config.yaml
d_shared_expert: 0
activation: "swiglu"
router_score: "softmax"
balance_loss: 0.0108
lr_router: 0.00163
vocab_size: 3765
lr: 0.0129
seq_len: 768
Below are experts of layer 5 (counted from 0) of a mixture-of-experts language model. Rows are named router (the router's row for the expert), gate (a neuron's input weights, with its number), up (a neuron's input weights, with its number) and show model dimensions 0-127. Each number is 128 + 32 x the weight over its row's rms, rounded and kept within 0 to 255. Numbers have three digits each.
After each expert's rows: "mostly gets" lists some tokens that are sent to it at least half of the time. This comes from a sample of Wikipedia text that the model never trained on.

# expert 36
router:105109117107158111119124145133149119187105167174074088123102072154066178107087145143080126178141132133118132125091121156145172151107130105104152120066095178162132132137179132106059103116148115166149132066114157192114150124087124148093187123134191137117140110080141152215118083156092084133135078167081219130074151123152143132156112127116113144136151106166135159148084129197173145151141
gate0:124069115156144138135169098153186097117137133099061170123113107136057083066158133066137159136105182078114114150122149068073168140133123145111177121161077124144169181147121138142131159118088109173088130150065129175059118080158145113182176058104142135140097056111142093103132139151154125098071118153135122139132151143141176106119082073143107171130122129191100139171173139145095159086197
up0:084082159135127097094097124150074123129194139109140124085109097133101123132145128134103131127178153122113158113173092137151133133099094140111159121160151178146132131160077138111110119132108119161087138184127151101173086135163128159143112156162141143150146162144190151144111101121167163141166099115120005142092138085136147121151114132113160109080121119126175146160092117110111133188148
mostly gets: " a", " an", " their", " his", "ect", " its"

# expert 49
router:105109119137081189101158124148128140080159173185193126162149082160068108134118110080079055191138135105146129119070159107080122079152138161179089162142075136130164138147151125172193174142109139136109147147201133141116109113122136164129135074112173120141111209108187137100106142147147131083176051101130146142148137110125186098100185093184122143095108146153144185160104119075110126133122
gate0:086160182096181167092117110156123138101132217102132123125109139080115113125135091065163144140102125123098141132122164078083052125206139113107117143121093156090112144156178105156089074122056119170105114106140147158115117148145121109162143111111164102112136053150053164097107140227158149114119110144108121120115182151114176109097101129100222144150140138160155147123157092138096128121157
up0:081089128095144182057110164092117121110151174096138135140140077086152201110159093113104132122109104144104129150114081148103134092095132139164130088168207159110164147140152091183149130154118168169136201126203121117137128123074133113143134148114074113168151104121115109088085115154152169113153119123161115141123170177166194115136149159145140070128128122151128174068115077086077119160088
mostly gets: "in", "\".", ".\n\n", " Island", "lin", ".\""

# expert 39
router:160169138102102176143115097133150141099102108117158136162110137140117180066109187096086161109187151150137117137083153108133124168089081143063120115159173125101099130138143129103108093124143170143135062181120156095145156161092129122150159203105094124086151182159144079169117114088091130102132139168127147126153081181155109091099139105097102130156173095151120114186053116147123161084146
gate0:092146137156154117141123080158141134140176120082147095094113124096152152041138140113098171095115138146158099140222161112127097162102126151109115098198133066089164135115152124086182117162168158137149094116130098137134119145098108126172110185129166137098094088075208093165148109107174112116090183112172162100101136143159173163122156107144103150118145064199126139134127177185100137120148
up0:148130110144145140108115148121165152121168186161106091124084105132072085104129049165119159109193149089121147119178152154132152092151153129073127109113139140103094162145117174104079058131191166186146072164120177099150069149127163134167090138174144129152112163105161130129166165184162120127126154145129082161148153148130140145185117099110118125196148173155125127164100180133064078143168
mostly gets: " Air", "orm", " form", "sp", " tra", "erm"

# expert 60
router:095085208157163101079111151163113069166098189094089044095126145082121089211100184144087171109097085119143083141174100104139130171164077096137129190157165108125161100169145141156124184146106130143112079108117089179149149143175133123100150168123137123179190136150109106127097137091190100111101166143106168176171117127183099116071137149122116136072191142209165136133185192162127143139114
gate0:155158127120149118191175109141110131134095116084136108116125110113177095059118133124076196142084150134129116159147178086127106137159090111095145140154088130113071070126142175113078071096113097134099111119078096081157120157110058127140153131099136165066093044118139100126150158160190112124056183145090180107090164130132121162138171153103147110147104059080116113139168146193080116152169
up0:151070177133086176101091136100081180096201187127155138108190106136118124135110147128173103198117109119068121084113038135207140098115129115169090058151098112166090144157155152146093119118145173143104142167130160145120127107122097120122113137160118176082061102154127118101140111089138101116149158101129112161135160159115131164165132092117116127104157065120104129106105135151154171181164
mostly gets: " T", " the", " D", " new", "ural", "The"

# expert 62
router:155104129143078182127055099114137081131156171079126172181175117105155111142054038125115124102157151130098138078105101146110061099150134201190119102083127152089081169170132091104115099138151142098101112161137144125166133133110128066114086078088148163087173076122105137101128137142137087064129189101135132144039141144092171146140098169147129139163098150109140149133119187139081114123074
gate0:127166146149215128117123095164109127182126211116131117107177070137127144154169059097118155112109178127107128140108150138112098152118163151098197134149080109070105104150115145144109110109086120131079079111089146155075095159162131099121135112100177068071141133082098133150119144148158175092112139111117105170069162150138160193162134121101199121112081095140113162219134096117121112056164
up0:108132140175109070197171142131148155077160143090106075106172126177112106150149054139120141120130166134107137109168134155139108109150144128151196153190182074154159166153080089142078175140173089175151117138168120143090071123185153074150123071173165097166151083126151077119150084175198175134162147136098143150138103180137138094131081133156092127102192103167149161114077105061080160142112
mostly gets: "n", "ag", "ran", " Z", " Ne", " Re"

# expert 16
router:101156139173128126167115096123107126118213153093159117139149167135190134111113129135094111120094068127110132112093098150101115098143100155162198179114109125118086074087209103124098202132127124164142129105122104176079128132091160083178130106182083148204113102073112104081087163140148138095120122077135083178099120126127080130152177124137130170109086140143151152098121124141106140102137
gate0:127100154141153087155174091133187162164150167059144156138086129100147067106119137097150138103135130168087154099151141145110162141163122118152110101119109183157108152195175171107180080160126113074115134074114142153154102163160160163154121074116064138112117098122133089157149177192128144155102141137083124123146138136139165134100147169071127090147146094165067124164094168181153115096167
up0:105117152169139110134109129108093161105121164150159095185106143094108101083173120126069113123083147101124167165141072148138152085127116147166108082105106102077131124130162115115108091125134122158187138107166093169137140129122143098172156123069039126137102143134148122150140157194122138089143142146078088114142126089147150136155095167134149076135101146166151093104111105104154162145132
mostly gets: "==\n", "===", ".\n\n", " =\n\n", "(", " ==\n"

# expert 37
router:113120119080171163138102080112156070123137173172119134126114119169098197111128170130146175138098114075076161108184133157161143137130200161164122118189104125095108056120120093168086098184107128088127132061151107135108130140093119107137146144113089133101170120216103080120127139097129074098137138137126127185100159098094155127106089125123116030113148161163141126088150152137129190149072
gate0:171123157107105131165107121132186137175155121072110126086143135086121099126129086096108161167101105138090085157131123076136153102183109136138066058162128164058159128130122148155149111155098160109099116124121094202120131171126091109095140122084108141097128110134146130136112130204149079099121138127073135144125158138141092163144124103149136125118132165178141167151141142075139111073131
up0:094143185148113152118116123128122128075161141142119119160160103161144156099098101131067196166165094090121142146115082119177169106133125132131087082111171116089128133142116107149039149132143211188183143143124166123126153168116162164136120124063117101167129135188104088115137153178085105092131149072106080073150085156179146175160097137203163161103154083100154192172130128116099074143074
mostly gets: "m", " Mor", " inst", " im", " iss", " fact"

# expert 5
router:132116043074132088104088179133158175111161117129137111147163108101115095114146120153138136091108180124162137176146119165115074097127125108113131173060113121120132157180099112165107178127111081099123150069168127149177179121155156048138108140175142132160165121126171153123153096161114147184119143116093100135142145109180143108124148132176189153130155127186110156083129099079150134159145
gate0:149135162122144146135140053135129110091160145052117124065168143086146071097134096052103149088124132114129120071185094180113081102139118155187129136223145180089129148149110100098140158168096170138083134129115140120148087108123085108056091120102070146126100142118047138088172091126117124121079148160098162163102172146137104137130134171129104143125150152111122111121144114169124108101180
up0:167093101112138150135078139155131166105136142128114106074147070082142104113131143087090131149169135092119139139127133108127139107175146172140091095107102090151154160126165197093082142119106169164150162127116175144133061145209143068147117107077130023145096129159096137141103148176134113095097138116130128140131177144162131168156122113160132134152095064105158175128082093112030137141157
mostly gets: "y", " his", " her", " their", " At", " at"

# expert 63
router:148080088087127134087193115134134065139094084134090149121126078110192162171167080145122135102111117098223174116190189105156125111152169135122125078067139127117149113097097149122152086045124155153098129081147091101096116138132131091060158192105098106111158115124109181180120122183130079186148121129138149118082175085092133154107140106153106153146126137115174101047097147135166103112157
gate0:206138144146113090143131054186184082143143194122113128101205153114093095145085141118150132082085154160189159116131146157115153158105120058088172102157081145062153162132169154097111179128127190171090109118076156174114087128110159125191173162171105154063158075112127097118131102125125142106089206155192139115075106135147110116103143140115134189114097083141060164113152117171118131130151
up0:138139154084113082095085141164136122123160161137152087112098120194124133112175143114088146151077149129107169116213119099169156128077163094156150079146115085094184106139111078125074159148101154129129147094186189124179113153101169139155103143111146084134087115171144137118148152118075143154187125113154068151103147191162103171159121137131104199130093111133085131141138103096052111114094
mostly gets: " million", "illion", "0", "5"

# expert 23
router:116114107156103165163132102174071140142039137098148141082114169147092101086138116150157047097112131080123161065178113078154094178118131163172116101110173122160174160137065167157167099106121168130099165164136119177062087094149149071100097110125087152122076099127080170120162165184183155173116105112124119142135123164201149118137172148128088117156116096154114191127078121181143127165194
gate0:124150153094158185189100103160163148101156150099081155100181126187135094112089151119172192122137120197127145090172191199114183116187133120178126116085111124104168122124192161122137121119098080115157100150090132132078079112164092093106101107087046138104156083203104107131112109143110093092121102127142202141074108139087106104103125099153148151100093175118124186165127136163120117107168
up0:148083132151102132168114163140141098085139210099127104120129118151103122164079146122121112208177142109137129142159122175144152121145085096140158134094130130136116108143148126105095155144142137161115146133102128147120079185143167139099093105091144108131104162118133157112119125161111160143151195104113092090099093162164160111172108165116148154111199153047136161106093129123086108126149
mostly gets: "|", " |\n", "et", "ers", " cons", " there"

# expert 8
router:159082138109141161117123101094099116122099111115067151076138108126097136098124105096082169126179142075111140134067159138150110092131161101088134131162125197208136168109111139109110111070147160150131124147115116145185134156076120143138100100115118061123088185150164194147111201140083119110190116105115098126165123095158126067110106096115138178133107084131100110110102154112116079119149
gate0:136126178101175170116139120125111142146158112080109104156126076098102096093120108119143120156079185156116107161068175112138080106169086183072086151080114138138135180193155169117150156146091108147103118091120113153094156108101144167209119140097125109126183084141107128140127135110167146081185188185108154135080140183172157153087148138092188158115112145110122152150128131172139158070136
up0:130099133159133097064116142136112155078175139157172115127110092165063137149127090103114092101128048098129155102198093119177145149123129152140151127117149163114138136108137118146051135089175162162152137167140141149101122151109158150144131145133130182123030082115194142142142158121140165143143136097102123163122150129131140146148041137141144144135102113088107167168107157096091177185078
mostly gets: "ford", "ville", "ist", "ić", "ington", "burg"

# expert 21
router:132156125103119145189181212122196188161185174154121133163086157204137148077150082152133125194075188139169136169132177137158162122045089065173157135069165163096186135122132136143057121150156123105152115085113148131159115112166121122125176032127122154099106180172123130163063135144135100095143063139130149194131137158097139089107116114112163133140121123141122094100125134144140171124103
gate0:179192181115202124134102090161101134127111096088111127136154093110119100139103098081146146111118124188106137100159063128116130125131167126127112132174043119134163177171174101154121078150167142126096090124096126130111096147148129065102132109091134171096127112132098102114102128140120085124107143102104108155070086203127107120100095085163162132100119177175131109137185141134122100134166
up0:102121175163108161110134085105124142109182180137108120103126096134128128136101120086052129150049134111163109115146062098177167099149097147118104106127169169127136163137155093151095145122109124149139142086119158195164145131102133105102092153157119097107098115193054149159098115108140182127128131092120148175122150189113128138128148141100097116116142140136142130110131155152082152176120
mostly gets: " film", " Film", " album", " band", " song", " American"

# expert 15
router:152106126127181150077132122175126104110147150145204117137185180168049147131129069137092120117129114084131112091182106069114130094096162188180151182180084097156135115121117115082118127158204119087138094093188183142163233124154115088154161147166109113076150170129129098080147086128167132140077129162120171169134107176167094137102130160125150121097056178142168084158138144102095097166096
gate0:161057175117196090163156102136154100215179166102086052127204174107164094112146108116126167095143124132128170127131117086123122120155118131114204143182142074108121133100148103114154126145122115106106132100095105168144094180164080133109154094079133104060127067086085136128127183163148166121086149143147155141097157139172134148078188130162169145128146130173137102165118117149160114118143
up0:115148162136156169106090155144086069104158163144186128145183157145152141066113053149048126149124151115098111092150143138142120099114074112133134165128105140134112116114114125122100123141159172150134152121060115102106148119092146115156108115151113175168111083182142118125102108113114177135091139094030123218141202110116142163171115107097141114170132112183132223100102068121067140107115
mostly gets: " first", " second", " third", " .", " First", " last"

# expert 25
router:174069088110136181095171063114148088138110116077136110154141088164118090133057095085133151117180154103144125144122118053067074146180161115078222101133097138164065129101153122120148108106103133080114146132108110131153103145101127180181114154096154176161122134107129152134130102124176117139124123168105126049147103140101174138125165123110073098109150160142127168111120111136157141129140
gate0:123180209109177127086110046166120136138188150102176152062185129108105090155142125117180124138077192084100197137214172153139160155138129138138129115148082157080140148187159148119128095124139095149120052109157131078148095140118143128150152125110121162067153075148081086111140094136141147147141146134125100200080188146105149164165143104117121067162072111148123147158131091164132113110138
up0:141095162131133104154084207076149123101144168150146114144117089063142127136157113117088113127147075156125168120125074167141113165084109140180135117161122142056186151135086120151057150187141147102171179110157174140121102133134146144184099102137159121182107123171111128105083117097141145121105118132145131139155123136169126101155088192114148103085131145118084119120107096102097138183141
mostly gets: " s", "hen", "ung", "ok", " After", " Sen"

# expert 10
router:167172073167185160153137163131110118169172079154075097108140085112139154157128119070139147078129114162118161082169187170072136162143108088164112150099106077122158096144151089082170126192122073101139115132112175173178132173145127154133174176105134126120092108112210102070096095077101158154125168132193160085130142098104107123165096105079099115115143144120132128146063173130126140095109
gate0:166126151134157119134085035163153112109151142144127108176110101181139106127152062128139143119095141129115139162121162126121094113148141150154142131174082134124122146132177170099161141142174083164101081144065149214102106157141126155127133095115142148079128128050181126092059115135121134101049174156177128152132101080144132182118104087124123128110108153141135125142178121137130171116158
up0:131111144141081120108106110129129119150158212178157131150111068140149087144117026113137125192111100103115186130122091164188132092089132134150137075137199116128100076106098121136133133166146142146144102161091138120112116199220147162129154070146123148166121116091158144082074160181133149111109134118150090149102134085134124137175088077087156103108098118100156162100062052075101147215093
mostly gets: "l", " l", " ch", " a", " Bl", " Sl"